Weights of a small mixture-of-experts language model, trained from scratch on English Wikipedia: width 160.
Below are experts of layer 2 (counted from 0) of a mixture-of-experts language model. Rows are named router (the router's row for the expert), up (a neuron's input weights, with its number) and show model dimensions 0-79. Each number is 128 + 24 x the weight over its row's rms, rounded and kept within 0 to 255.
Before each expert's rows: "comes after" lists some tokens at least twice as common just before its tokens as in all text; "gets" lists some tokens that make up at least twice as much of what it gets as of all text. This comes from a sample of Wikipedia text that the model never trained on. Tokens count by the router's weight.

# expert 96
comes after: "\n", ".", "-", "\n\n", ":", " It"
gets: " is", "|", " the", " The", " has", " was"
router [ 99 127 150 124 116 123 135 132 136 154 172 101 149 137 157  97 161 148 132  96 107  82 160 118 166  96 156  82  91  92  90 137 109 117 155 172 113 145 127 123 110 129  98 158 109 103 100  92 127  97 121  88 132 145 113 112 148 160 140 133 102 141 118 141 150 141 127 110  96 117  91 154  89 111 123 139 109 156 109 124]
up0 [117 160  84 118 123 135 104 130  97 118  99 120 107 157 143 128 127 102 131 149 174 151 129 138 133 142  97 159 118 165 162 113  95 162 112 100 148 149 102 130 143 153 149  94 128 158 154 143 138 135 127 150 150 129  97 183 108  73 121 121 180 130  98 106 135 113 121 154 138 124 139 137 156 139 136 115 131 138 110 155]
up1 [114 127  44 148 142 138 154 135 120 117  92 112 121 158 125 154 117 106 123 154 137 175 156 104 112 103 125 137 124 133 140 136 129 165 153 121 120 145 140 146 138 125 139 103 125 147 152 193 152 145 128 154 163  91 111 116 168 143 133 139 142 106 143 105 130 128 106  82 136 129 136 127 143 152 157 112 116 124  91 155]

# expert 91
comes after: "\n", ")", ".", " |", "\"", " information"
gets: "\n", " (", "-", "\n\n", " \"", " -"
router [170 113 119 145 138  73 105 123 121  93 142 123 119 112 167 141  97 134 130 114 130 157 109 111 105  99 127 143 147 138 139 122 103  82 104 145 157 137 145 106 188 117 166 141 107 129 151 124 112 104 133 171 109 135 191 126 130 117 148 111 128 162 115 157 102 101 150 140 123 123 169 158 112 149 108 163  98 136 130 139]
up0 [139 159  92 159 147 153  97 120 152 131 165 123 114 116 114  78 169 146 135 126 127 115 109 124 106 103 129 163 109 103 121 116 121 143 166 123 104 101 116 160 136 134 161 109 107 147 112 116 146 161 124  92 117 173  69 121 114 122 128 150  89 129 178 101 111  81 161 108 137 119 136 131 102 128 122 125 164 108 107  83]
up1 [133 140 104 155 195 105  89 124 136 110 125 141 162  97 139 148 111 153 109 140 107 147 104 150 142 137 140 146 140 121  68 139 134 158 121 105 116 130 143 119 160 108 142 193 116 146  99 141 104 144 117 103 136 156 117 134 127 166 117 110 111 114 168 165 150 151 143 127 100 123  75 120 111 162 137 148 146 114 175 116]

# expert 108
comes after: "-", "\n", "|", " al", " Al", " non"
gets: "-", "–", "/", "—", "−", "&"
router [142 121 153 136  74  97  93 153 100 147 168 100 158 113 101 125 139 159 158 112  95 139 115 111 121 106 111 111 168 107 119 141 158 118  99 165 119 153 120 112 127 149 155 147 102  96 173  96 142  84 130 139 159 152 128 102 168 156 125 101 121 157 156 112 165 107 106  99 155 134 162 122  93 116 136 151 126 133 148 148]
up0 [139 136 115 145 118 119 145 155 113 109  86 130 150 140 101 134 116 108 108 115 111 139 101  80 149 148  88 111  41 110 111 157 130 130 119 130 123 159 124 129 145 179 182 101 146  90 137 136  71 139 120 124 134 123 105 140 146 147 155 114 144 116 138 138 140 135 152 126 125 164 165  72 131 122 134 125 146 122 171 132]
up1 [125 126 108 115 149 132 141 132 141 162 123 148 118 174 144 131  78 114 168 124 151 110 141 121  83 130 115 183 135 148 111 128 116 109  91 151 128 119 116 117 109 133 125 149 109 139 160 138 119 127  88 156 139 146 147 143 111 119 119 119 117 159 137 137 107 125 121 117  80  90 127 120 147 135 168 118 134 158 152 161]

# expert 28
comes after: ",", " the", " and", " of", " at", " in"
gets: " the", " United", " their", " Al", " Ti", " Z"
router [103 133 156 133 112 125 135 139 130 154 164 101 149 140 158  95 163 150 137  93 110  84 158 113 165  99 157  86 101  91  83 132 112 109 152 172 117 142 119 126 108 127 101 158 118 105  98  90 128  99 126  90 130 149 115 121 150 155 140 132 102 137 117 149 155 136 129 110  94 121  98 144  89 111 125 136 109 152 188 127]
up1 [146 136  67 119 143 176 114 154 143 135 122 155 159 133 115 111 147  91 119 143 128 186  93  97 107 113 116 131 119 146 117 126 123 119 107  99 129 126 121 145 149 134 177 106 109 152 130 174 141 173 119 134 131 131 142 119 134 118 139 133 161 123 162 121 105 120 168 147 118 138 148 123 142 159 144 132 114 133  83 115]
up2 [183 110  85 103 103 131 116 133 141 138 109 141 113 116 118 143 123 123 109 163 138 181 104 165 118 109 130 166 128 148 150 161 143 124 114 109 146 117 114 154 150 124 155  64 109 118 158 160 117 150 103 164 123  80 156 124 120 130 144 106 196 184 174 129 110 156 130 146 135 133 161  80 103 134 185 125 124 116 149 143]

# expert 48
comes after: " 0", " 1", "\n", " 2", " 3", " 4"
gets: " |", "|", ";", ":", " -", " –"
router [112 151 123  98 133 157 120 108 105 117 137 105 161 109 152 105 155 125 167 136 149 140 138 126 114  79 137 117 143 103 101  98 106 109  99 150 137 154  98 103 107 150  83  86 164 122  87 136 158 126 117 122 106  85 135 156 170 160 149 102 124  97 140 145 117 151 152  99 143 100 118 145 117 160 109 147  87 140 144  90]
up1 [175 130 110 101  90 148 112 135 108 164 140 166 165 151 159  97  98 116  96 124 117 148 118 146 154 124 116 145 128 135 124 106 131 127 155 119 148 166 165  94 157 122 123  83 120 162 153 152 103 136 107 126 162 122 117 116 111 122 134 111 132 130 146 138 114 146 104 128 114  72  93 133 122 104 143 169 111 174 115 149]
up2 [182 155 130 159 154 126 141 130 125 129 126 150 137 138 123 139 108 123 134 164 135 172 124  70 127 109 156 138 136 109 135 133 136 157 165 120 109 116 127 123 196 185 139 161 157 144 114 103 158 168 162 132 165 135 170  99 145 110 138 115 159 125 145  93 129 146 138 186 127 111 115 143 117 122 123 150 121 125 133 141]

# expert 82
comes after: " |", " of", " to", " and", ")", ";"
gets: " (", " a", " \"", ".", " the", " –"
router [ 97 123 158 133 120 124 131 134 138 156 168  96 150 141 154  98 169 149 135  97 105  77 161 112 164  96 156 122  95  90  90 124 110 110 157 172 116 143 127 124 115 133  98 158 109 107  93  87 137  97 130  91 128 145 114 116 146 157 142 136  95 143 111 142 149 138 127 103 101 120  95 147  92 116 128 128 107 156 145 127]
up0 [145 102  85  93 159 125 115 152 110 109  60 120 101 145  96 119 102 117 117 101 110 154 120 179 119 111 105 204 117 159 140 155 141 181 143 140 106 100 141 143 108 145 136  74 158 126 167 127 140 134 139 181 122  98 131 174 118 132 124 102 163 146 140 139 150 134 125  96 143 107 131 131 170 114 125 121 148 106 105 164]
up1 [159 115  85 166 161 109  93 104  95 128  83 164 108 140 152 141 130 118 145 154 165 159  99 100 124 142  80 155 133 153 142 108 137 120 162 106 169 122 129 130 157 133 157  98 110 126 129 156 116 183 112 171 143 134 187 132 138 164 126 103 111 136  95 110 165  82 127  93 106 151 149 145 167 142 159 117 148  80 149 163]

# expert 86
comes after: " the", " is", " was", " as", " The", " his"
gets: " a", "|", " was", " his", " New", " is"
router [104 124 155 130 117 122 140 130 131 154 171 102 146 138 154  96 165 144 135  98 109  79 160 117 164  98 157 100  94  91  90 140 114 110 157 174 115 152 130 122  99 133  98 156 113 108  96  92 135  96 128  91 125 154 115 114 150 159 135 144 101 137 118 149 147 141 129 111  90 119  90 152  89 112 122 139 111 157 138 124]
up0 [146 171  91 144 143 145 139 195  99 133 102 170  70 147 105 126 122 116 123 151 120 154 145  98 113 112 137 154 148 142 116 119 122 150 134 122 166  96 124 129 161 149 131 103 128 157 120 185  99 134 125 127 158 120 125 126  69 108  91 129 176 120 111 138 115 143 146 114 119 153 142 115 151 100 100 151 157  93  64 110]
up1 [118 129  77 102  60 122 126 121  88 129  65  99 159  98 102 115 130 131 135 152 166 168 116 117 143 116  84 165 141 123 160 101 116 131 128 121 162 118 131 132 142 130 120  71 150 145 149 172 122 118 133 142 152  99 137 124 125 115 130 147 161 110 123 136 100 103 114 156 122  95 135 110 161 118 130 154 137 138  86 111]

# expert 23
comes after: " (", " ", " \"", " pro", "-", " subs"
gets: "c", "se", "ci", "ti", "mi", "di"
router [105 157 129 112 106 134 149 106 138 123  90 115 136 105 138  98 122 179  95 103 104 133 129 153 154  97 136 125 125 150 157 131 139  89 112 158 148 155 155  92 164  97 133 129 125 177 161 109 148 127 162 165 126 126 150 114 169 174  94 120 105 131 101 149  56 138 152 156  95 141 156 166 101 159 105 146 138 129 121 115]
up0 [115 130  97 124  89 138 109 140 118 148 123 135 128 141 111 144 144 114 136 117 133 130 154 157 104 104 107  80  97 124 111 131 154  98  72 162 129 137  83 124  76 131 164  74 122 101 123 125 114 111 104  83 128 108 152 154 118 149 164 114 123 154 169 147  86 152 128 129 177 137 113 106 112  84 147 139 116 130 147 125]
up1 [161 115 111 114 113 120 125 103  93 121 123 121 155 144 122 125 124 145 111 107 131 145 131 129 103 112  92 121 107 106 197 129 119 115 144 155  74 113 102 103  90 130 135 120 134 130 137 124 144  68 118 121 148 170 143 155 146  97 152 148  74 176 149 127 156 109 160 152  90  76 151 162 146 152  93 120 151 103 159 118]

# expert 95
comes after: "\n", "=", ".", "\n\n", ")", " information"
gets: "-", "\n", "\n\n", "|", " -", "\n "
router [193 101 122 131 154  98 141 129 125 109 145 132 149 125 104 180 102 122 117 107 128 161  84 124 140 101 140 141 141 129 170 132 119 120  93 143 178 149 163  88 143 161 140 152 133 122 162 125 117 108 133 147 136 126 150 166 121 104 162  97 119 160 154 101 149 113 126 132 139  96 136 166 111 143 100 159 110 134 128 144]
up0 [155 109 132 112 117 111 101 126 132 136 190 169 164 138 133  98 182 126 129 113 139  87 130  95 128 170 147 107 151  92 152 113  97 121 123 152 165 126 123 156 110 146 149 178 136 109 136 128 154 115 130 120 147 150 111 110 137 103 142 124 116 139 130 108 137 130 131  94 132 115 106 101 119 130 109 122 165 134 149 107]
up1 [119 112 117 102 119 121 126 106 160 116  85  99 119 185  85 173 129 127 149 136 152 118 146 140 119 119 162 160 161 104 142 111 131 129 147 143 141  95 122 100 113 156 151 141 135 119 173 162 129 137 184 118  89 140 134 136 132 155 125 124 190  91 102 139 118 103 119 145  82 164 145 166 140 121 122 152 101 123 134 112]

# expert 149
comes after: " |", ",", "  ", " was", " he", " in"
gets: " the", " was", " 2", " (", " were", " with"
router [ 97 119 161 132 121 119 132 138 132 156 164 101 147 139 152  98 165 147 132  97 112  82 152 114 162  95 148 115  96  90  86 138 113 112 150 168 114 146 128 131 111 135 104 157 107 107  90  94 135  95 125  87 126 150 112 113 147 156 140 132 106 143 117 143 152 137 126 110  99 118  90 150  92 109 129 136 109 151 184 118]
up0 [128 138  92 124  95 112 109 129 122  86  75 138  79  90 121 160 125 114 152 156 165 176 107 118 107 152 121 153 102 121 163 108 146 136  95 140 112 129 133 157 132 142 166 122 122 131 143 143 120 162 139 126 109 102 126 149 107 171 129 106 132 125 148 136  77 123 122 117 139 101 149 102 157 112 137 144 143  70 111 142]
up1 [169  88  49 109 111 132 149 127 117 144  88 148  56 113 124 163 124 128 150 151 139 175 126 145 113 148 131 144  80 176 116 123 116 148 113 101 160 136 147 122 142 112 125  57 131 192 145 175 129 132 105 125 119 116 119 115 149 135 145 160 124 120 128 124 103 122 139 104 149 144 135  84 148 126 143 122 106  92 110 119]

# expert 59
comes after: ")", "%", "  ", " 0", "0", "1"
gets: " |", ";", "|"
router [121 118 115 128 115 144 109 124 107 152 128 123 153  89 105 105 153 104 151 107 137 153 136 156 102  99 106 118 141  99  90 152  93 148 101 100 103 155 102  93 118 147 105  73 166 109 128 154  91 148 111 113 127 112 147 149 157 148 125 107 103 100 146 150 158 169  94  93 118 109  99 125 116 144  95 166 106 162 146 127]
up1 [116  95 173 135 161 132 125 126 153  82 124  67  90 151 140 162 161 111 153 125 125 166 110  88 115 132 109 109 150 139 184 118 123 160 153 119 149 117  71 110 127  79 134 176 113 134 143 162 125 135 101 126 112 135 143 125 107 130 104 120  78 108 103 113 122 112 111 138 122  89 137  85 109 110 145  74  96 125  94 129]
up2 [112 144 133 139  60 151 146 141 122 137 131 146 137 132 107 137  96 132 149 147 133 120 119 143 164 112 132 125 110  90 110 153 124 103 122 133 150 137 121 171 143 116 119 159 101  79 118 128 153 109 107 130 144 151  93 103  91  87 166 168 158 133 122 120 182 116 123 141 118 121 128  57  91 106 110 155 127 109 149 156]

# expert 47
comes after: "\n", ")", " Win", " 1", "\"", " 2"
gets: " |", "|", ";", ":", " -", " –"
router [121 161 108 125 146 110 146 112 103 127 117  90 143 100 136 120  91 112 129 151 156 144 171 139 106  93 153 122 127 104 113 120  92 149 110 120 126 155 113 107 124 151 133  99 164 131 132 135 100 166 126 120 129  70 143 120 135 137 161 113 113 104 141 132 114 153 149 112 119 126  99 171 125 126  89 156 100 158 134 107]
up1 [151 117 145 103 128 122 132 183 128 132 143 147 108 175 148 103 134 127 134 127 140 120  83 151 121 146 141 129 136 133 156 126 123 127  90 159 120 193 144 159 129 164 122 158 131 162 108 115  91  81 173 128 101  98 108 146 124 125 140 134  96  96 153 126 118 194 138 117 102 101  97 145 144 136 126 149 160 175 133  84]
up2 [121 123  82 124 111 134 138 144 133 137  83 146 126 150 154 165 119 124 108 125  84 143 160 157 136 155 120 140 134 107 140 167 105 125 139 198 138 126 142 103 110 132  85 116 142 142 128 132 170 183 153 117 144 132 159 132 171 153  58 164 127 133  91 124 108 156 101 135 117  98 179 129 142 132 111 110 151 153 139 119]

# expert 100
comes after: " on", " in", "On", "In", " On", " In"
gets: " May", " August", " March", " June", " September", " January"
router [127 110 124  97 121  97  88 116  95 159 161 102 147 124 125 130  89 130 157 121 159 128 144 173 132  92 176  99  87 162 120 107 100  80 131 128 111 155 171 107 132 118  98 138 150 103  87 111 122  82 115  97 111 108 112  79 133 132 161 153 125 152 122 141 170 133 140 133 150 152 125 132 102 158 100 157 153 150 145 108]
up0 [111 173 133 137 125 144 149 113 124 124 142 130 167 149 128 134 119 105 165 116 163 136 165 126 141 102  97 122 148 176 120 158  97 109 155 129 135 129 101 104  71 151 141 110 125  73 137 138 127 136  85 128 161 185 124 110 133 106 138 130 128 104 115 128  82 152 122 126 114 137 102  88 102 137 119 114 143 127 108 136]
up1 [121 119 100 140 134 125 108 149 131 111 115 158  86 125 142 109 158 134 141 120 106 132 122 153 134 154 175  88 113  84 112 112 152 161 146 107  97 142 136 176 162 118 177 153  62 187 143  93 111 111 141 126  63 128 131 100 131 134 115 170 186 131 131 121 142 112 166 141 107 141 120 157 116 118 107 118 156 108 109 136]

# expert 10
comes after: " (", "-", "/", " \"", "'", " Ti"
gets: "r", "l", "e", "i", "g", "ar"
router [112 175 148 105 100 141 126 131 113 128 103 136 170 145 141 120  87 176  98  80  95 115 128 142 121 138 101 128 120 157 164 124 134 137  95 164 168 114 113 143 144 105 110 131 133 158 141 116 125 130 121 172 101 108 122 156 141 100 164 138  87 100  90 140 110 121 144 149 143 143 141 127 107 151 113  93 142  94 133 116]
up1 [137 106 109 160  82 111 104 157 162 128 130 117  88 138 128 121 114 137 115 151  75 115  83 124 166 150 106 131 146 102 144  96 110 133 148 101 122 159 141 129 111 141 111 109  78 167  97 143 116 125  99 148 136 101 142 142  36  96 135 179 106  89 137 140 117  87 124 112 158 110 142 119  58 121 131 152 105 141 149 134]
up2 [150  94  78 145 121 109  92 133 126 106 119 152 125 122 114 129 119 141 130 160 132 139 111 127 125 100 120 129 143 147 112 111  77 145 128 114 100 163 120 155 134 149 179  74 133 124 116 103 111 148 127 138 166 109 141 105 102 144 158  99 165 132 133 149 145 160 108 117 125 111 150 124 101  78 139 112 122 148 125 143]

# expert 6
comes after: "ti", "ci", "ni", "di", "mi", "si"
gets: "on", "da", "na", "ng", "oph", "f"
router [ 98 100 139 141 123 135 151 114 110 152  96 143 131 142 124 148 126 153 130 130 153 122 140 167 128 126 170 116 113 103 119 159  99 150 167 153 101 111  88 129 140 118 152 156  97 114 123 179 131 163 119 133 141 167 120 112 119 147  77  78 153 100 148 144 124 118 106 133 122  95  70 120 141 114  94 111 102 111 121 123]
up4 [134 156 118 103 137 109 114 110 103 138 125 110 144 138 171 130 118 110 160 100 134 201 159  98 139 124 115 136 128 145  93 138 131 117 166  95 117 165 149 110 152 130 167 136 154 125 146 119 173 172 129 137 154  97 110 130  78 123 113 129 102 125 126 116 148 127 109 138 139 139  99 123 126 165 159 152 147  72 128 167]
up5 [156 110  98 145 117 110 127 126 139 131 135 106 136 122 114 145 127 143 116 101 139 104 149 133 125 115  92 152 128 131 104 143 105 108 129 103 163 128 139 105 111 134  86  77 148 141 139  78 114 105 125 134 142 121 132 148 137 100 102 160 139 135 114 145 109 140 107 113  98 155 149 149 149 141 138 158 120 124  89 150]

# expert 27
comes after: " the", " |", " a", " of", " for", " to"
gets: " was", " United", " is", " (", " Al", " their"
router [ 98 129 156 140 117 133 129 137 131 156 162 100 151 135 154  97 169 149 135  91 106  80 157 111 160  99 157  75  97  89  91 133 110 112 159 165 107 140 133 126 108 134  98 154 114 106 100  88 142  96 125  88 131 151 111 117 150 160 135 131  96 138 115 146 151 139 130 106  96 126  94 148  95 115 125 128 114 149 149 122]
up1 [167 142 131 116  89 121 122 102 119 138  97 110 119 119 136 152 122 111 138 133 136 158 125 163 142 149 120 165 147 148 161 146 132  92 121 138 130 107 138 117 161 122 118 143 110 161 130  90 134 149 102 157 132 104 115 108  87 109 152  96 151 128 145 121 110 143 160 123 107  86 161 102 129 156 127 120 159 152 148 137]
up2 [138 119 102 107  87 155 115 126 133 141  70 120  95 132 121 109 119 124 119 155 137 161 153 142  93 125 105 168 156 148 139 117  90 129 120 102 119 133 138 103 151 138 158  70 164 103 129 158 135 135 151 160 102 139 141 140 114 107 148 150 163 112 112  86 106 125 122 117 131 129 144 138 179 124 131 122 123 125 142 156]

# expert 143
comes after: " |", "  ", ";", " and", "%", " was"
gets: ")", " was", " 0", ".", " 2", " 1"
router [ 98 127 162 132 114 124 135 140 131 155 166 104 151 139 154  96 167 149 132  93 112  80 151 116 163  98 150  72  95  87  85 129 114 114 154 168 115 148 130 128 107 129 102 158 112 105  98  91 138  99 124  90 126 140 108 113 147 160 136 130 102 141 118 142 153 140 125 117  98 123  96 147  91 116 121 133 110 154 168 125]
up0 [120 134  75 110 110 133  98 123  92 121  75 155  75 179 125 141 137 114 150 125 142 157 161 123 113 129 117 167 146 114 140 120 155 176 134 116 152 121 116 121  94 149 143  80 171 118 146 150 112 132  97 156 151 102 161 122 111 159 127 143 123 125 165 160 114 111 124 142 173 128 123 104 174 160 116 147 140 123 140 145]
up1 [181 148  72 125 125 111 135 116 110 120  94 128 133 147 118 131 104 101 108 150 171 136 112  99 108 115 111 184 137 174 133  90 120 144  87  92 136  84 146 100 140 137 159  92 150 177 150 175 127 144 135 142 140 113  73 111 109 126 144 135 147 122 149 114 121 133 124 173 144 142 120 100 156 123 139 123 158 115  99 126]

# expert 124
comes after: " |", "|", "–", ";", ":", " on"
gets: " 1", " 3", " 2", " 4", " 5", " 6"
router [125 158 135 140 100 119 149 132 192 119 139 166 137 175 160 142 124 112 148 127 113  75 103 134 175  96 158 137 118 131 113 129 161 103 150  80 133 165 154 166 172 163  87 137 149 119 105 113 113  91  83 111 134 147 129 103 131 125 132 163 159 101 155 110 138 113 136  98 137 134 152 117 121 146 105 141 127 142 138 149]
up0 [169  90 120 146 158 118  71 145 154  66 132 141 100  82 122  85 142  99 143 139 150 135  95 126 135 138 120  79 164 124 127 138 109  87 155 123 151  55 117 128 131 169 167 152 146  95 143 155 154 107 101 114 137 153 137 125 108 112 131 131 135 156  99 117 120 124 119 156 139 142 155 127  80 111 121 102 180 152 138 123]
up1 [114 125 112 123 129 134  84 127 104  81 112 108 147 112 113 120 161 129 135 149 111 124 135 112 108 157  89 122 161 135 111 108 133 116 137 122 119 130  85 136 145 122 167 115 144 148  88 146 143 121 160 113 135 137 182 105 121 152 144  98 168 159 150 147  88 129 171  92 159 122 150 135 113 136 144 109  88 119 143 107]

# expert 146
comes after: " of", " in", "|", "-", " to", " by"
gets: " the", " of", " were", " all", " 3", "|"
router [ 99 129 161 128 117 119 134 138 131 159 166 106 154 140 148  91 161 147 135  96 111  79 159 118 162  94 148  77  94  91  81 132 114 116 154 170 108 141 130 125 113 130 102 156 109 106  96  92 131  97 123  88 131 141 114 114 150 162 142 132 105 139 117 144 147 137 130 107  97 119  95 148  92 112 123 142 110 155 204 130]
up0 [152 140  88  77 127  89 142 124 169 144  59 133 127 134 128 165 125 127 121 145 122 127 124 104 152 145 115 162 139 134 134 109 165 138 138  96 160 130 111 101 103 104 100  77  80 127 118 165 119 165 132 165 142 152 146 123 125 142 132 103 142 104 104 124  99 145 111 131 112 126 163 131 142 118 147 131 152 112  72 116]
up1 [115 128  86 146 149 144 129 142 143 123  77 112 126 155 159 154  93 156 105 137 122 174 120 117 120  96  84 182 104 159 131 123 140 162 119  77 116 114 118 137 152 117 170 137 150 153 136 128 100 193 127 136 158 117 119 122 143 155 170 136 132 117 137 163 108 135 126 138 102 148 117 145 161 145  90 127 140  97 135 100]

# expert 155
comes after: "  ", "-", " in", ")", " —", " ·"
gets: " |", "|", ")", " in", " /", " +"
router [ 91 123 162 132 116 132 136 137 130 151 162 101 147 136 150  95 156 143 134  98 109  82 160 112 163  94 152  90  95  90  87 134 113 116 151 170 112 149 127 126 112 133 100 157 110 101  99  93 130  99 123  89 130 146 115 112 152 156 140 128 105 138 119 141 155 142 126 110  94 119  99 148  93 111 125 139 109 156 192 122]
up0 [161 142  74 177 118 156 108 128 121 120 146 123 137 131 123 131 149 116 163 156 119 149 141 141  89 161 137 191 150 151 148 133 107 119 118  76 174 115 159 146  98 116 118  52 114 158 131 152 112 150 149 122 144 144 156 130 117 130  78 139 177 128 145 155 138  84 162 116 121 110 128 112 154 134 132 111 131 107 114 156]
up1 [121 141  87 158 162 137 123 136 105 146  99 155 111 102  93 145 136 110 136 139 164 108  90 138 132 172 126 143 155 151 156 137 156 141  86 125 114 111 102 143 157 136 123 107 142 147 121 165 146 142 157 155 142  95 107 115 135 129 100 151 117 129 123 139 142 105 127 121 119 105 158 157 173 126 135 137 103  63 126 131]

# expert 67
comes after: "°", "-", "–", ".", "{", "N"
gets: "N", "G", "W", "S", "D", "T"
router [108 153 131 132 103 143 132 120 129 151 163  89 165 140 160 112 155 120 145 113 115  91 137 100 151  78 164 117 108 123  84 152 145 144 176 174 100 139  92 104 107  99 111 132 118 123  97 137 127  78 101 116 113 138 112 119 130 135 146 113 101 133 106 158 176 144 137  98  72  78 106 111 107  91 123 104 117 148 143 122]
up0 [ 99 111  72 145 135 140 166 121 126 163  84  91 136 117  54 129 139 121 133 135 160 148 151 120 141 159 154 105 136 110 123 135 128 134 135 114 133 126 149 107 116 137 135 120 143 178 140 108  79 118 130 121 142 108 142 133 118 126 142 126 184 152  99 175 138  87 121 124 137 104 108 106 118 126 127 141 206 139  81 128]
up1 [128 118  98 142 118 125 164  92 125  98 105  86 176 117 103 114 113  88 144 153 153 114 129  84  75 142 116 145 136 148 161 122 134 116 154 130 141 145  90 135 112 135 177 120 135 131 130 167 111 108  90 117 161 108 124 128 155  94 100 156 110 150 158 145 146 106 122 122 113 103 136 100 149 136 123 114 135 131 130  90]

# expert 158
comes after: " in", " the", " of", " during", "%", " from"
gets: " the", " to", " t", " of", " g", " for"
router [103 127 149 132 117 123 140 136 128 155 163 102 151 141 149  99 160 148 133  98 110  82 158 116 164 100 157  95  94  89  83 130 115 109 153 168 121 144 127 124 112 132 101 154 119 110 101  92 130  96 124  91 127 141 112 115 144 159 142 133 101 138 122 145 153 141 125 109  98 119  95 152  93 110 128 139 107 156 207 129]
up0 [185 149  55 119 148 155 130 127  99 114  97 141 136 104  88 113  95 146 127 143 195 146 107 154  78 137 155 155 146 115 115 123 120 153 110 110 153  66 119 102 151 107 141 105 143 145 146 146  78 148 165 147 116 125 158 137 114 117 135 121 116 154 150 158 146 153 150 138 138 138 136 146 131 121  85 156 118 131 167 124]
up1 [134 120  83  97 100 185 166 145 129 123  90 155 134 116 128 185  99  77 148 170 113 158 132 107 139 154 112 154 163 163 163 146 128 132 143  86 119 121 112 130 111 114 125  82 166 140 119 149 140 120 134 179 102 125 130  95 117 148 150 129 146 120 136 136 126 123 113 129 132 133 141 111 169 162  80 167 177 148 124 140]

# expert 144
comes after: " the", "-", " The", "s", " his", "The"
gets: " of", "|", " in", " all", " cl", " "
router [101 135 164 132 110 128 133 142 121 155 163 102 145 133 156  89 158 146 130  98 109  81 155 117 158  97 156  74  94  96  82 131 110 112 153 172 110 146 121 124 112 129  96 152 115 106  95  88 129 103 124  92 127 146 116 123 148 155 146 134 102 140 125 141 150 142 132 113  97 121 104 143  85 110 127 134 110 156 191 129]
up0 [194  95  85 143 132 146 127 133 149 145 116 133 123 118 120  87 103 109 153 160 157 121 127 120 110 122  95 173 101 137 156 144 185  89 102  97 133 164 143 159 136  99 140  72 129 116 154 126  98 154 125 118  98 108 128 117 122 108 134 158 165 115 132 111 104 117 136 122 109 129 154 115 159 115 174 162 115 148 117 117]
up1 [148 152  86 142  94 125  70 136  96 150  65 105 112 116 181  92 114 104 122 119 146 150  91 107 138 111 144 178 157 162 113  68 143 163 104 135 135 124 132  96 161 155 132 114 111 124 129 174 130 131 129 147 168 120 133 121 106 110 123 108 111 128 122 101 139 116 131 176 111 151 153 120 129 138 169 170 161 117  99 115]

# expert 17
comes after: ",", "ous", " Gu", " exp", "gu", " y"
gets: "and", " and", " only", " The", "ld", "rd"
router [110  81 157 161 113 154 138 123 130 132 140 144 117 145  99 118 147 156 110 102  93  93 154 117 134 115 164 104 114  81 150 151 105 145 143 177 126 135 109 128 131 166  90 137 157 155 115  96 135 146 123  84 119 146  86 129 137 102 100 140 115 108  99 140 155 102 139 134 133  96  81 126 111 171 122 138 146 117 156 152]
up0 [158 145 134 111  90 126 111 156 128 149  82 118 100 149 172 174 111 108 104 119 109 117 155 118 108 133 128 150 126 105 167 167 120 149 137 106 154 138 134 101 169 108 109  91 133 132 112 110 141 105 147 109  94  86 127 138 149 127 160 165 118 145 127 118 123 190 130 159 124 126 114 135 115 131 106 135 117 132  93 107]
up1 [140  99 152 130 163 105 127 115 120 172  87  91 142 110  98  84 147 109 127 111 142 111 120 129 142 114  90 116 107  95 135 136 182 130 130 128  97 132 102 151 177 108 105 134 111 147  92 132 193  84 108 124 170 150 125 121 150 170  97 128 129 127 107  93 133 128 136  98 132 145 122 125 175 135 163 101 139  86 124 166]